{"n_layer": 9, "d_model": 768, "n_experts": 48, "experts_per_token": 8, "d_expert": 160, "d_shared_expert": 0, "activation": "swiglu", "moe_layers": [0, 1, 2, 3, 4, 5, 6, 7, 8], "router_score": "sigmoid", "normalize_top_k": false, "routed_scale": 0.707, "balance_loss": 0.0139, "balance_bias": false, "init_std_router": 0.00672, "lr_router": 0.000946, "n_head": 6, "n_kv_head": 3, "head_dim": 128, "vocab_size": 32768, "norm": "rmsnorm", "norm_place": "pre", "norm_eps": 1e-05, "positions": "rope", "rope_base": 500000.0, "rope_fraction": 0.25, "qk_norm": true, "attn_scale": 0.0884, "tie_embeddings": false, "parallel_block": false, "init": "normal", "init_std_qkv": 0.0142, "init_std_o": 0.00335, "init_std_up": 0.0142, "init_std_down": 0.00205, "optimizer": "soap_variant", "lr": 0.0027, "lr_mult_qkv": 0.7, "lr_mult_o": 0.872, "beta1": 0.95, "beta2": 0.99, "lr_head": 0.00447, "warmup_steps": 50, "schedule": "wsd", "decay_fraction": 0.871, "decay_shape": "linear", "final_lr_fraction": 0.0, "batch_tokens": 65536, "seq_len": 384, "doc_mask": true, "train_tokens": 429900000, "steps": 6560, "dataset": "wikipedia_en"}
Below are experts of layer 5 (counted from 0) of a mixture-of-experts language model. Rows are named router (the router's row for the expert), gate (a neuron's input weights, with its number), up (a neuron's input weights, with its number) and show model dimensions 128-255. Each number is 500 + 40 x the weight over its row's rms, rounded and kept within 0 to 999. Numbers have three digits each.
After each expert's rows: "comes after" lists some tokens at least twice as common just before its tokens as in all text. This comes from a sample of Wikipedia text that the model never trained on. Tokens count by the router's weight.

# expert 45
router:449509501461562502538501581551478462499516481471495458440492502423553467489564462492474507422574518497509503498460489521490518432488521547495524475535528449525566538505506528506499500457556493507454508584458545471528595444564507460573507422504499523524548464501489526510510531480501425499496552484483541421456520476527456423549457469464529532523477511439588442514413517459462522461486
gate0:540480471503564521546530545494581494416488553559426475509519524504466569414504480534541557529533567503515467493522506542535463468572488469476483517438528538568482501542535493526503468477541514473561532481493510547471502478524637518482496543535538526476460517503501503537486563531506489448454514474501517545495508494511527474500521448503538588493470505437544425556512452489471524457506
up0:602521528439482493559593518489579501479533526531463539611499557550494516421508525522482528529541545418480466499545524523572471498595517495504464491563558594547435471484528512493521456500575505483490475504509520532497548425523572565514487458493465488550559481464539505508379570524567523558456491493428556505552470456550553507534541459533484432483472607533551521515525422492526461496502
gate1:499507492498496468485520592533496499526393445530442508517499518515478452519500492427513479511483533504535456506494526530512520477494515512430494457460585489490550456458453435465458542488526528453495527480549432508490529518542513516558507492555600495484584485475526471497521543461468459476498495456522552541451502514538451460510519515457443481563510534560513552531561490535477489489460
up1:446458542547438540445503526500480440602464525546441558438527428518499391551479534459498453508545522520486491520498506536558481492547503499490535553525470470535529514428576499490507478520462530445497467537568456560477597478574481483488525501457523563529530515497570410494434550533511489521534438507498473506475517504567530463479450452484433497486473501518485570483408539546413502509465
gate2:510452475582470443504440502546557468533543511520487451546522480522468470493474440519479463493495494540453502469516507470550454471513580582492590449505519490549483567490504514440474489465484502478527504452584422552542504484461516503547496406444482526557528453521531537492502415472562522459427565537512569437523459493458511408547514437490458510497528482527573503480483548508495516478471
up2:454505504474448402574489470441509497520447473541472476422512504416468499511449519454551532511459510442492524557494475554506604488465476509495515479468521527519559457523454550548479452531513474556471552498515503474387435513485465505442476507533501510466496510500494453559567534528472507609477491495513464548528529503578458513465435527558440503462451479486545505541573512486563510467505
gate3:496448472539399520518526498512523479543453464489504567510521488437543546606522433523547506464533559443496448444533509494562547433544523532578482523545442575544482558481512477507516485526526460427537494585528518518559540499520468526576509571435466514521538493465457525561493531593556491444529458503551510451557453502458450565442465547575461544466421562472503495485503562448520503478472
up3:521428507506475483433503383481540467554501519462476459501490554437502455506472485507506471473471473460556506497572532458572489441536482552487502582544540485489530528461538375518549492560516513558503538494538543510537617451489481587556513575448460566491508497530503496475467510501525463479606509458500504465579493443437490502459459555550519569505426489486486512573466504430499446456454
gate4:526518460492529467481465453516525459463457446459455447426500469468526516500506488526554541518481488506546529510550506485491489476508486534455475539465515474494474561506530520457487527511530471505489542515382452530502519514558563482591460479460464508458510494511511523467448536445577475514466529490525475439476468401532494513553513507500504494524474487448483506430540568600587481445604
up4:485533511548543573429485582487539484474532429542439541437480521495482531481523448491548483497456518471533482498560474497529523497503518524451417529512423532427448558506490483435475569476491480489558537564481395436462566457538573535539475509414451499538523494553539558452471470466580466551505514534541445454500479473586444513596530527540488519530538503513484450507457437584566505443566
comes after: " |", "|", " in", ";", ":", "–"

# expert 27
router:543479440496478516513540481539551454590507491513468502489506449502508485481438529590478542493410537453470484521468444447503555586536496482497565467548614464477513523400452470454533501458483502453410477506458508449421494527496520430521488487510506529467536501542436515411485461510526568531425560500481474527512495421487468455507558484502486485505464517481497449510565500554540478555524
gate0:466492427499608522534494513602492524542524455441484508485481564520438470499453550474500463513514524429478476481584433550481552524532496531502509496493493536423440494492518508454525530501478485492535517492442480589557486492547630503517442483479534534549526554555475523552501524554477498508476520471517482551432532540546524521480454522438461518586459522556473536555526536436549451455458
up0:525504521474530504476446479527504515512494496548544520482502455510520500401524447499489528525560548501481478495497444586560563510549530461463424479478556439484471551588485502476492481499476537498476489520472564522539483530540517506503527511471532476555475475488483559508569502552468489489519491488485522500556393533442502535470560461514501558576508527529528462479483424495467495451573
gate1:497474529539502452544522572477491386499499504492561465508498532496556426564496491537483482513500492450447442509437529508470485498488482517542520559472547478479503446526480543503521433529452452595489460486481502501540468525530538533537514500511427523504429512501513523472486466497420618471451509534607449528485562572536476454493538577507463500417524623531440495522506422580591507519512
up1:539453515468491436565473548545460471465416466580563560452383509545492493600548508504582481505493457521529537507485502520449533547496504584481517524500469484536495560480459498487532514513568544487475507552468507490480455533479461468489503492488459501499458440452480520463470490508489508542463451456498493528540521453478502468478541534470489576444461548509501512523474509527541456512560
gate2:503540463476547484483561555498584513504544494465522450469508518471494514503514478490593633506515497455502479476489486544449539517488462483424423584437493459466499498491456546506503524509499546500497463438479521542552483477502542524500548494454505497514508463508515465537464565488464514528504543522476605485530470472479504540560532484511520463518490521500534458449479438437506500534602
up2:554512523537504546475528524478470453489530501485483451551510475485471504536493427457450564540480422428553421453452469470384496510479514458550445458461543471568472551464495567487544441477449463521522508420520491505529447467471526488547596492474453532499513474570522513524489539515451464469554451471472556515525476417461525499558507439491502456498546505464462465519470498501528485485527
gate3:534434523447466421519571479487541552441466473514484442484426502527462504560489537492506549481549413501514449487536513501524492486534460504502490527591501546509506497495527489536460490494540510433542546518547475468511496493529490495481489516470467485525513520461471556465515562506437503532459505420455456521547469486531517550512495469546510444468443508561499499489445490542553519521510
up3:471493588580457486492465520462443512554509504472560548514521554494510508539489495543536554469475518495500496480507492517486503479531496478525560514425432450470510546535463537491503570530501554504502511487498495485497558479487524507478518474445412516490527401488459447526505535512462523477434546459507445508559534536461519481423535532525538395597487592507522476523445521488561487487481
gate4:498535459528435475475513501500488449467497476449482522505518480501461513458529529520522471469559472521446445535466416455471462487499474464497580525511580444472542485466517540566525601484450497450518482477510513473517479469481532490496565489469513494506519521481487491537445512533477498539530531473535482408502405497466437523523487525441519515460498538480585436498520453514421466556543
up4:561424501515651492504536465473507494526419450443505461517478531498465506491532498517448465433549517497459502547493494444475465470559487458533494537464551472508421449481476467463448516484518586611534551553452483516511542521520505420498553476528532515491494452520523508479446530509511524426492456550477431455489500525446522411491475550470512504522522480550471486539528494460468483499520
comes after: " of", " in", " |\n", ".\n\n", ".", " for"

# expert 33
router:535513504496519487561505607521532415579487534525448504536495491539508468472440405552510488461489490462537460547419487476490570522497473549487605486570450443538503456483471512422560506546465484501442522503437454505494468462505573452461521511485531506464488513570417501470451470536472551512504509530488452458564493395520480419503506530482492478554450502464489454465490455508487520504473
gate0:512559489453484558513533523506446447537449537527442449445456562514490538522496493544472477478511531543454542489456449486440492465475576502560545463469477364625571454478512497591467532594506536500539557497507459538393532448513516539534512463487513541483506484516541457475468503524481483443535447480497506530554467487495471484506554462464504502534534529477465484558515449519491514544495
up0:563480442512512482508471483499516520441489512489563500532475438483473488504536479500446518552489507502507567456627554462585515496471429489440469541417563576407417520516556517434469507469464476499478456530505515439553474512459499543492508487538443466502455541496552535431519471486533514498487494552481505457470537513529501516495511489466562447435487423492537490465480502391490467473486
gate1:476445452532464533535534545559447482476482492496458495510449550500431458520460547468493574531579453525451398562511549471543494502503440561510486469495555468540487480542517491465452429500515530499504416535501469422467484433475514477500570453461507412438579509463504559541468568532467455439529506467499475475496519524513473464478563486509519573451489530481444488415509449506487472492479
up1:489480469520416489558474510498443512440458559541445506435517521502502564552481477508479454514431495525449490565511536529562532463505541573450511568494510511493522517516525563520461514474480414430489470546512470505502485467429538474500498460478553517474565493515505449602487489535546514488474478495499509542489516437473475450421510561453467520509538538537456486388503429480485485630521
gate2:504578498507513524545397500505519419527571534422469513500563527517493511476482487451520444523503528432520511554413500505472482566464555459598540484543431454478488488461523494472485450542470546509478513519506433494543548429559496509514558476538458525394495513512457468510607578557427544585541563498426405543516557439501541551498517511529560536555502505378489466467526444443484500551543
up2:488518504491532528543431475517523450467560546493518494532593480514535455477518480516481461563537516462469557485419587494474476583467535459548533445564454510491480508493518464527502503529505561511484560483498508503567503500549485465486484460500464535472503496538551481499530520559473501639526558501484410576522613402572540529530457488535576505474466462408434546500591475463480469483575
gate3:510483511479561500514450533485558580570538417464475537463407494549533459490462510499575499450487520468467516497472545525562456531452527504487545462451540455501540496590483449481475513553564554494453542465440504535512489464448514512475417440511472448530499485500476503518562499582508560497510526521532472552496432495510503517572406505418472452500498499453507518604457439529517560495477
up3:534481514474491458509535518480490465451541488516526490564603363475496510537521488518465503554464474523540531497529477536474536471546542496453434547499527547474504481487507524503530489471461536498504434516516495501478484470529419507441554483484589548470485441495501487511530599465522578546495533493448537514417523495513579513538476472560531543562495532474544502384468515462479494507487
gate4:519541493509528449487539583534525544442497495551509504520499502433464394487547501483508531453428493461511512478510500536479513540488464501470527505510448544516530460495474455495529551585501473464477486525480478464476488530527444493469455499490568533531507548508459592510438636438500530460510499464471510492504500516563534554414479459516524501504549442443508528504421493412443527535540
up4:552496565507477476546565498514440493438489509518409524504437479505514468464492486506454495481455448505507539457541497496420534526489458521454453477430560504471502551515568513570490505491451459537463465477529503471477446470494474587418459521477615455443501491504445527563483538463425458545520439484467492438491478506476411484460450493488518485462511529504516554535466454499550582547474
comes after: " of", " |\n", " in", "\n", ")\n", " on"

# expert 17
router:538504514482455542539515519490565478495515507453532511470453489525521530503539494597506531522508539501491514523518488540519560488451494484498442487488558436498498491496448409489539521502439481445446536543480467420506474489521540485506467468398523563464501511504492482495523460480549473471441590501449454519498491525535520445461556480421500495492471500453526511445482447531533512546515
gate0:554548429504505434524612550442501541545471515419549539471526489444490497474468447521524518485528468499494497556573458514535534466462502530530482497430499500541533441494501443473516539498500508486487596503508476565551540524498523527484477446474513490551453495590451437593431488520468527452439535486488524511559533487512502515542497436481588519651470402446434519533448563420518435455477
up0:417463511520486537532465441534482422443470520530460514527440511548536506479467501519513446458436503500527467490486529481493523512557482411474528488518490471394501514516496563496451489479494487504544450472503489448477474501493532495570528491530489495517530533413595549425568496479527528531538462483535470453549407504514457466487492569531442427464561615540600446459471466469530515568555
gate1:486523492575440494539526487351505491547427510563468516529459510559457416459537552371456470515484464524532492498505526544545432554454516511565495485466538394500520499474525457525520486525514462451490508535537478467474592604474532476438511498421497459465544516487534518533485489444487468519504469461478490517370522456448525521496538508543531481520485518517485595562476459538571510505542
up1:496532519459486483563516509411521514519534548525506482526476514488481449477557524434436423455469601474488531517470536496590528512477485505614459477498532441523489506469486414530594479521466558543439461544455514437551534548539554442516537511537541490473508550502464525489473438530522461454453472485471515575464510442538483517476559544544503474506476549539485629472565476438479507476543
gate2:535533458466549494464516536560555443454548519460510425477421514519458541472532555505482548517460491547490533471528506468495555405528447393494489523546455512433473479504491448482534480523517463494431514580484512346535496565511601489557457441482497451569484474463475579423496515497481564530469559474471461514507471525491514454497465517524536524485483474475526443563456502460586494481531
up2:557597417555497593489496454532536534446542457532556463520436539418504515487516510501451517503502495489517561501539539541518520356503536449523500482540589474426475469569500534567567483503504418502466607485481482427508461497497556484470526544534468473488461501536516461569468529417546503478451579536482453458455489536440455483549454482479463523459515475495543533554502484492513516429510
gate3:485553519542571501501512525418457498518530446399484487456635469476505553525561504463495512494540511548495520555483448530472460481521496536504486442547524546500490519475432514509490506487519516552486513490476475438540469473506486565545485525542515524541517538528471553591469479509519492553422495532452536536532407504521553415498515452479525547472528550420508556445510509443510487530468
up3:553542472558494515470601515453469602515522503582493516539466639566495475528484517504529445479497462526466541466506533475469550519517495509505513557434464514475519459458543443558529497573489507464439492492499532523476557540552480456494543514480459584491498571489494553488492528516466537480520557503483438477469499450487494520545548418523539447508503527454512484567529540519502442450539
gate4:470541465440500599547505535477554508485467420485479429490478477538480493457513505488535503532425504507543495530475505488508468424475542571536510508434472526514506454455552517485569480484467483437470490558501507485485500478496588575547470476574521582431472517532530568502503522446583467500517511547555451518474468438524505501566443472466511492561502472519497573480474516541493530460473
up4:453493468469491559567508501432565547482486462474532461488479475529498512505534541495508511568493486536503537510485504490464471454445549513505494480463488502532496481501527524485578484499497494430470497563470404516470427494503569541478518527601525552442508529568486514543518482516631484507534465573562388552480462444532493503608430459476527501542512407555451584523485519536538504428464
comes after: "1", "2", "0", "3", "9", "4"

# expert 31
router:494507518543471527518476483473498491553456474447485485478516516480466454481524378485488515478549445489524430463443455447469481402491473514465501485500518433466614535495436464509568546441543526527546545515443467537543506563566549523510534507486535527481508465544466498521505463527450414501444513500485454455459484453447459468532513458459558555522402549516463511535427495528518508534502
gate0:555506516537555448489500489454514480515535505523508485552510466489480481528455489489498532452501510517488509482523574508493448542541489432537541455467522469561474514534489465510552434498511534591490447463481433482520472487578492531491460541429499492473433599493546486441501495489455512514483545561525454477480547451506433452412535498482430511447451572465486516429564497490535520446498
up0:476546550447498470547521462470547431447473495517503466538516531527458531516456515591486479433537503469430504528527533507480522520580519511541504483531516466520491516512505498520487448512525508541499576508431560527466508531478480522442528556519499459493443546508466480549486515524508497480509508529489460546475552535534597506451438500582440523523567503483512538549399446535442449459508
gate1:477541530561488516505483481501509537479493471487522509503572491479464399470520506538511506542551569523535545455379387536543473461448554606533458545500491476541496508509522542522519474454472549531530510508493517504465487432482594525517529438516490545574497449540463468449538530495459453496502522509453498526532556495507457535403492439483499525581478542494444494420513511481491552513524
up1:522489536523481556585491550473564504561517508504445463445515561434529472529565528400496471527509485552472512471515570521453479487470558525521627456500514588559514473534472555457491519469530449496473469468419499511525533508450536521484571548532506416510539552535427495561401564498482536504472507473587519542513479443471429434525518444524510553469526461454553490489467492518462452511503
gate2:512505434549444518564499473498513491494502489561460530498505579462504561546484451453548513457489420597483605404519539520485561459485540537564485500447496535519526491529462459519488463484464491478549506483457521558537474580493465485543443482506570569444551554493497480530460461518485524461412498543588476544536505527453481486537551454437476396506548447548549550552536410488526459479535
up2:509470526502542505487518503508510485510506507480513515593435569513506499531467559527471486520502532494504486562423440528506537470501483463482502525544487434514494483495443510591473475507564579476526489448451452434570480491509463479452440532517552531490472440419498534543557518536530436495533490567538557518510563496523583517508466518493471527519454450467494463492442471522480488511495
gate3:431497525489564507484435449540566578539525481520536471512481492496529563493508497580481522482471491526464476502457472541515500466493407589462521455572429405555499515524480525537475573521525524492440492482512526526508502471432518472488496417475514492493561437534490531564503524499493494537500510474532478530455522494488540485402566479435464547517499502466538600483520514490487513506480
up3:505488501453484501487484442530480540547550494469540527510411443536511542532478451562535536492443416538457502488482488550513485461503401518493533458565520441516523499468485517545506564519499489486478541388488503493493534555454550466487494485460517541475524447522532498541463530497475537578482482495515506507481511502496526446479549443468517505505496494382504648498552534484520460488454
gate4:461489450523535463510507485503454467516519527504479497562485463494500502566517486459535516486570491510506462527488467473543513480418488512531575471516539507495530491619503541513501536444495435463526553460498475437499551510470442521554492467449472493499503513445445472516555474476438522478432514477521503521419515525467523585453526462519561459474526508483519519560539531498498596532503
up4:480534567475514522503421463495504496465601547548514481561565520473482513554535516409584514444506479488489445468517454505435490417497479504480482561466540439495468467531547483508534522520502443491513516480452489429552505487513479473515512510512529485474517520505490509536496485456477503560453537478469535555427477521582512510523506570581493479513555520482534533497551508454491642486469
comes after: "5", "7", "4", "3", "6", " V"

# expert 11
router:528482519510467553487537503536460501568483490473541487485501509439536478508465485585410455487503519460492478524526459456508558480478474562487466443522542500438555544549465468562531538421524483404424512523507500436541502464522525503457551468498528553512557580492495512524479540479482501444481517561456464489475508480560490487481555500431598488499438541488531489597454471526535603501544
gate0:539540441579505501475506550460508475487462595476501521540459484520565443521417527504505428535489461526479513524517491469498424518535481567548579456472554477519466532478514521516496474596506488504460508506488487480474559491597440491449495540503582483494504487483542481553471554608492476534449507490531528497497570498590513576537562464440547521436490488472535496616468464423538491507505
up0:549572429544484477484497545482494454570500537452435468566474581505489501528471496496505488499513485472439528498478525484467481460503513517511547486448468511510473552489466464450554534508462497519448520538633531450538534531588452540419499520490515465459533458489531494503489525564448440571429494501550472491497561466556511586494483481429496489465484520470515479585448572432534599522514
gate1:535535531495518548463476517538508480521522455447431434557497485446520463573553470454491455476406423486500438441500462474537491485511510501473496429420496450521484440400484502548493492478470452388548513537502445533494499489449455498540513496502513512537436581496501539548484538519507483486484449490485427455446445523486419522510460470544517520557459529514491540500564486452520480438482
up1:508465548519546508570524473463523519539525452470496507436514498457543499468475403456556539513502411521567528508527442486511477431459521565500461418563453461518496538462552533485487509533469514438530493558517507503472504503476487448535469453524586452545463501429486561505513499508516560531449459583494419557513508504504421507488475441497549540506465425548464478469556473537517520456465
gate2:503545501444433504456553515532427490414426561556528453465519561474458516487587570522422604514546487555480431471538478499532480474424457485457455455587512512489491499509519494494538497539433500447499513529530564528475547474509517463464388544525486517449492466463513474442522492511487543519463462489445436488535549464453531415472445454475552449488508485439502486556474538571526522479529
up2:459505415516475454554566479521517526544526431527533493572483486561538496453490521511450487540504569555492571466538475464468509499508457401497454470568494498569432533466488472550496510498488484451512491491495556502541494499465544423500460533490460584479504497454583519441538472446508529540458415487505471434563633508492503463437463501559536454531547496423547505524481518555528479491498
gate3:491484494518473524525515591551403498502542521412469516430528472513498507453495494538490456471409479518476526497504470431482485433452507611449502517453541460513519531487427504542505438553480493469402537469456503455527512466406531527504529462476531526520512506487516536480526544501518460555498428496512449515565506451499552447485564501539548574594506493445510507533482469474539509522436
up3:465482504509574548536493539497499464459512427483572513535427470505565448446412519487542428471483482461502460528484499526489540457475498548533487459503515459493455505526513493550429523475457464509455590551489490521451548550482519486480490525527487456532469492539509502498481477441506450493508513482513543468569534492538519481500511476501537518493465467534495453487546548472538517482463
gate4:531539503501481492473568524543547466487511549527500557447562443507571465464401503523411468472516486520482506474486478552495496499489463432502516444530516482511522486542434567488519552443466551531535539560529575606482535486561478524525499496530494477513469611502521480475451528500448527478528481511504512516429554560505517473492482439597470518528478495535565515464505541543406526488520
up4:523492505492475474587492534476505507487525550556483470581514533453425525505515470475530503508453540519478486498489472479456508497423490457534446537565509512511600499530463480513551465480532518455540478545489489455510473511522474559562538505553416481434431451514464535476503512537544571546461534473529498395487491534452510474578519552492499496447463498460543529468567455510450474576477
comes after: "0", "5", " a", " m", "6", "–"

# expert 40
router:484423448460478469562483569532553419552501488526452464498503472437502433494516491521456497448430523380566510480475524528463497491484418471430503511575514483457521511433495486473536525491572485502508452520465536485502549555534471478508492474405558525433481496517459478487442475480501478563449557488405458473537483408528482478514584529467592412504484528448500454480534466495485482497543
gate0:362488462522492438457541500526415523460524473513491506483521488472582504445549500509499501501510530519500505500513469488536472474458456512509530599527459535488521477436500481522497542415600523542529456539558526446482471508582573546474546471489540485419534371437490550521536453492492481551501511546512471497432523533584487381502500496405440564533501474452476524475518495445506511514543
up0:569486470490485550476408502490486484505525506509513583464450394411467532503556593559475424540505507508489528475522535580482517524465560528496545542471506474506553521503497428478472550478469476497464546565482524480490542399541537499472481551505509555422455547438539495486420455575572476568510533500541548539542461502523525474506418543502493544411506508540462499536497508530445507561423
gate1:458477566509460498491460504431451560520586491480475489444526437477474543546605564512581518428487553576487529534483519476477533455505414505464444498522490455457537480545484533517505440550488413517601547510477539524527502528493533470483527478545500527479522469566486491496480498511515538544579516496452421480445503567559503504469517519472533426530477512491456517453494525557496386503478
up1:534482537494551461494445472500438479399545544485466554505463502457515446512508417516507500498539491562572476481618401519469493522483500532490527491554506477502502474565488536513517407484411543552559525512465513517546512482527499466467519449409449476574498461505481518515508500539494550527500529526517474532471461522529522415464452544516420557444495468445447512602509471509496488588444
gate2:444559492465504466500517498518477558515481457500488512461512457523488433513538463464430518438509453492533467546525453534430538483548496454574609500529489438396505446533458438526517520564502392503462514465488503476540579453436498554560512527501564398481504452527471524419498463421535521515525461455468595532500557556502451557510488470467487503484514474461443478525475457531491550529516
up2:492522530539482524517471437515538489553548557578529519538551457529575509530500492448536542500528527460505518451516537494448489515527475545426479491498506514554511536469472498548489426562443504489475474441507412481515527550482483484514521474454523538518537540537526492511457477465489478418572511477568501440503458521449486574481493495531508463560514443473513491497467573524498381500429
gate3:550562521534494439489524498484537510600487495466477486448532523503436529497511497521458533501474519494515497537462522560511531477643447518502593539516480456501527490520500489467546489514481549469435587445591512536551505462495479526525449558501551426494568575553529508528493487462480477447451478512434430597525473423546432472518513522448422415530386463513509529462539535441478476488490
up3:485464502511489505463505523535519550501504542521558491532486453486538542528520556505531455558486515505494454453533507481548517489438530519511528444476559537478441433438464521491428555487525461481602452417545487471548492475508522503543511461383470579527510477469601521446484511518575419553506432503504481411448567595444489538505509510495567518472568541453464471574502514476474482471579
gate4:545526502554505499536515513459571475514460480444508513594491547447530534533507529510468565508462504478509447486530558469526490508539451560475494497500446530598553489491528492483520574539440502512454588561480474574521494503502560528507469487470430563373478517535526496535469503464488403511534478452534581518465529533501480466422464554491520457507544495516479419561562580406459476479555
up4:443510517449407583506462447495453518475493502586478494465500563502528393483409472489554468512527510507467563583466526546512494529474563476469503491516463492449496512524504503514481418501554511518499393474510582472512493501528494529534503487498552452476467421506495525423510512458595455506481481535486430480493469506512502460484586490488441360541476562498501569462470547479581493537486
comes after: "\n", " |\n", ")\n", ".", ".\n\n", " in"

# expert 3
router:476492510401477570500492545563521428542482523465529494453463508367541433513513421576523462486547480537470469529524432479466513467493520511477495507520497364454607516470476463467491548443563513522491486436500448503540544463498520425519460421478557478518537512466492471439519526485480532512419503549496490529557478490495442489525488536515552404585493552487474448485515467530535570481520
gate0:513503414582553451484430513497455481490511486493535407398468493517515465526433511435558528474492517560562519430440515492440553491476487472533571485521383464497498480462450460504459482576475480452456456506503394470599530497480575477531528456571496498557485536452476512599559420535486446498502537478445415490540595436517481539491432507551516515530516461438529537474477487467515512514419
up0:504415383610505451443429559506509485568562506535554509474485499486500529535461507499557492472438477469584521508422540486469558571499505481507551524511422448496547517475520515467519490565494459514478477549596456542517556547488538472535535426598504461570442444430449525568554498491432468511517469528458459534534512407455504483497469502537492473486566506467542511432493499573469456486511
gate1:522495452474489502477508521505461475527544512468475477493465448452485501476525478525425427452476454549476532483522458446466514531472490499497496465445475435526554595554481483492491460423562544483541537496466516531510509529553500576444464517571573526505492501554513508484497492422440505568495511510476495520510519446496544476520592468490572456491530473468481472553556511507488518502563
up1:457499481507441558430508489512557569429520438581515528478456596504542555614454545443559460514510493505564531483538554434480525497509479499520489508467502516504470535567444484418527476473566434526462517475508499493489477549452501486466521501563506440485476483520551553455491468563544418516562543596498426448527499535482526581531479506503476484433562516545524432427497485466492509478495
gate2:553482478471494582534471548495501501531520510521540467502541564508470452439461511528481470552567432521478429527475589441526481536576509468526568496423416538480509484497519473518501468489550460465429450507479518485422436500548441443517478483465491413509479498447469442486471549541543494498571584544588528456500421474502497462534510467503483471473524439487569487499554474461587502400467
up2:557501514546500553554467466424541527478457459478505499472496446480481441540520512493538487505554553505478477523480483467540461545552494474559462503471490495496518473465431524501522443504514535444549487507437522490532466468547470434548466507593509447541496516461461579500421419500493461520434518540513514442485544548534412488514485555498494478486462443511520524448608471485502513482439
gate3:575495550422575430591517504495482451554464521575477515492552510535550456534520438533509493498507524456468447465442580502510526515498483436497491507503488520488558544454474502515511616439414485392489491472506522515494470449536424484499523519405490504574501525540479520543555469471413580438532520454504574495532457487465563473465464517495514417513465442470557418568495569546446466491544
up3:479489484561532477463500442495526503541538446463557534449526530542550530473426508455435482463504424482522532497519501481479474490519506471492479496452522471477511403466516519560443511533525532569498467536519504493450569582450554499511483542603482458478404478477518514523518489519517393528471486550416469505538452540486405507495463433494512483564501588545408551559493503433509515471496
gate4:504531456503514526488574592526507513513455492503527480436430505542560505617475488491480544523519520542478447457528504538478500487527508456455479464480568472568628576409478546414498540510529501486520531537457560495500523482482483445538576421536544528460482505427549512489533528499482491498512467454542513391557532484456510517488507520427546479479513479492522498526540503514518475476565
up4:456494507536484512520438481495462501485537526475472478603494465584437537435467532498459525472535572482480557491451495516543543520421502606507468523549487498463474500444468500512542494505499467449526554427486484392513488461462482601461497502509467452514445483519491521547453521510484441484525543494450386569495484536586494532512471472514592491561457515525460523484531461527428491544549
comes after: " ", "–", " (", "-", "|", "/"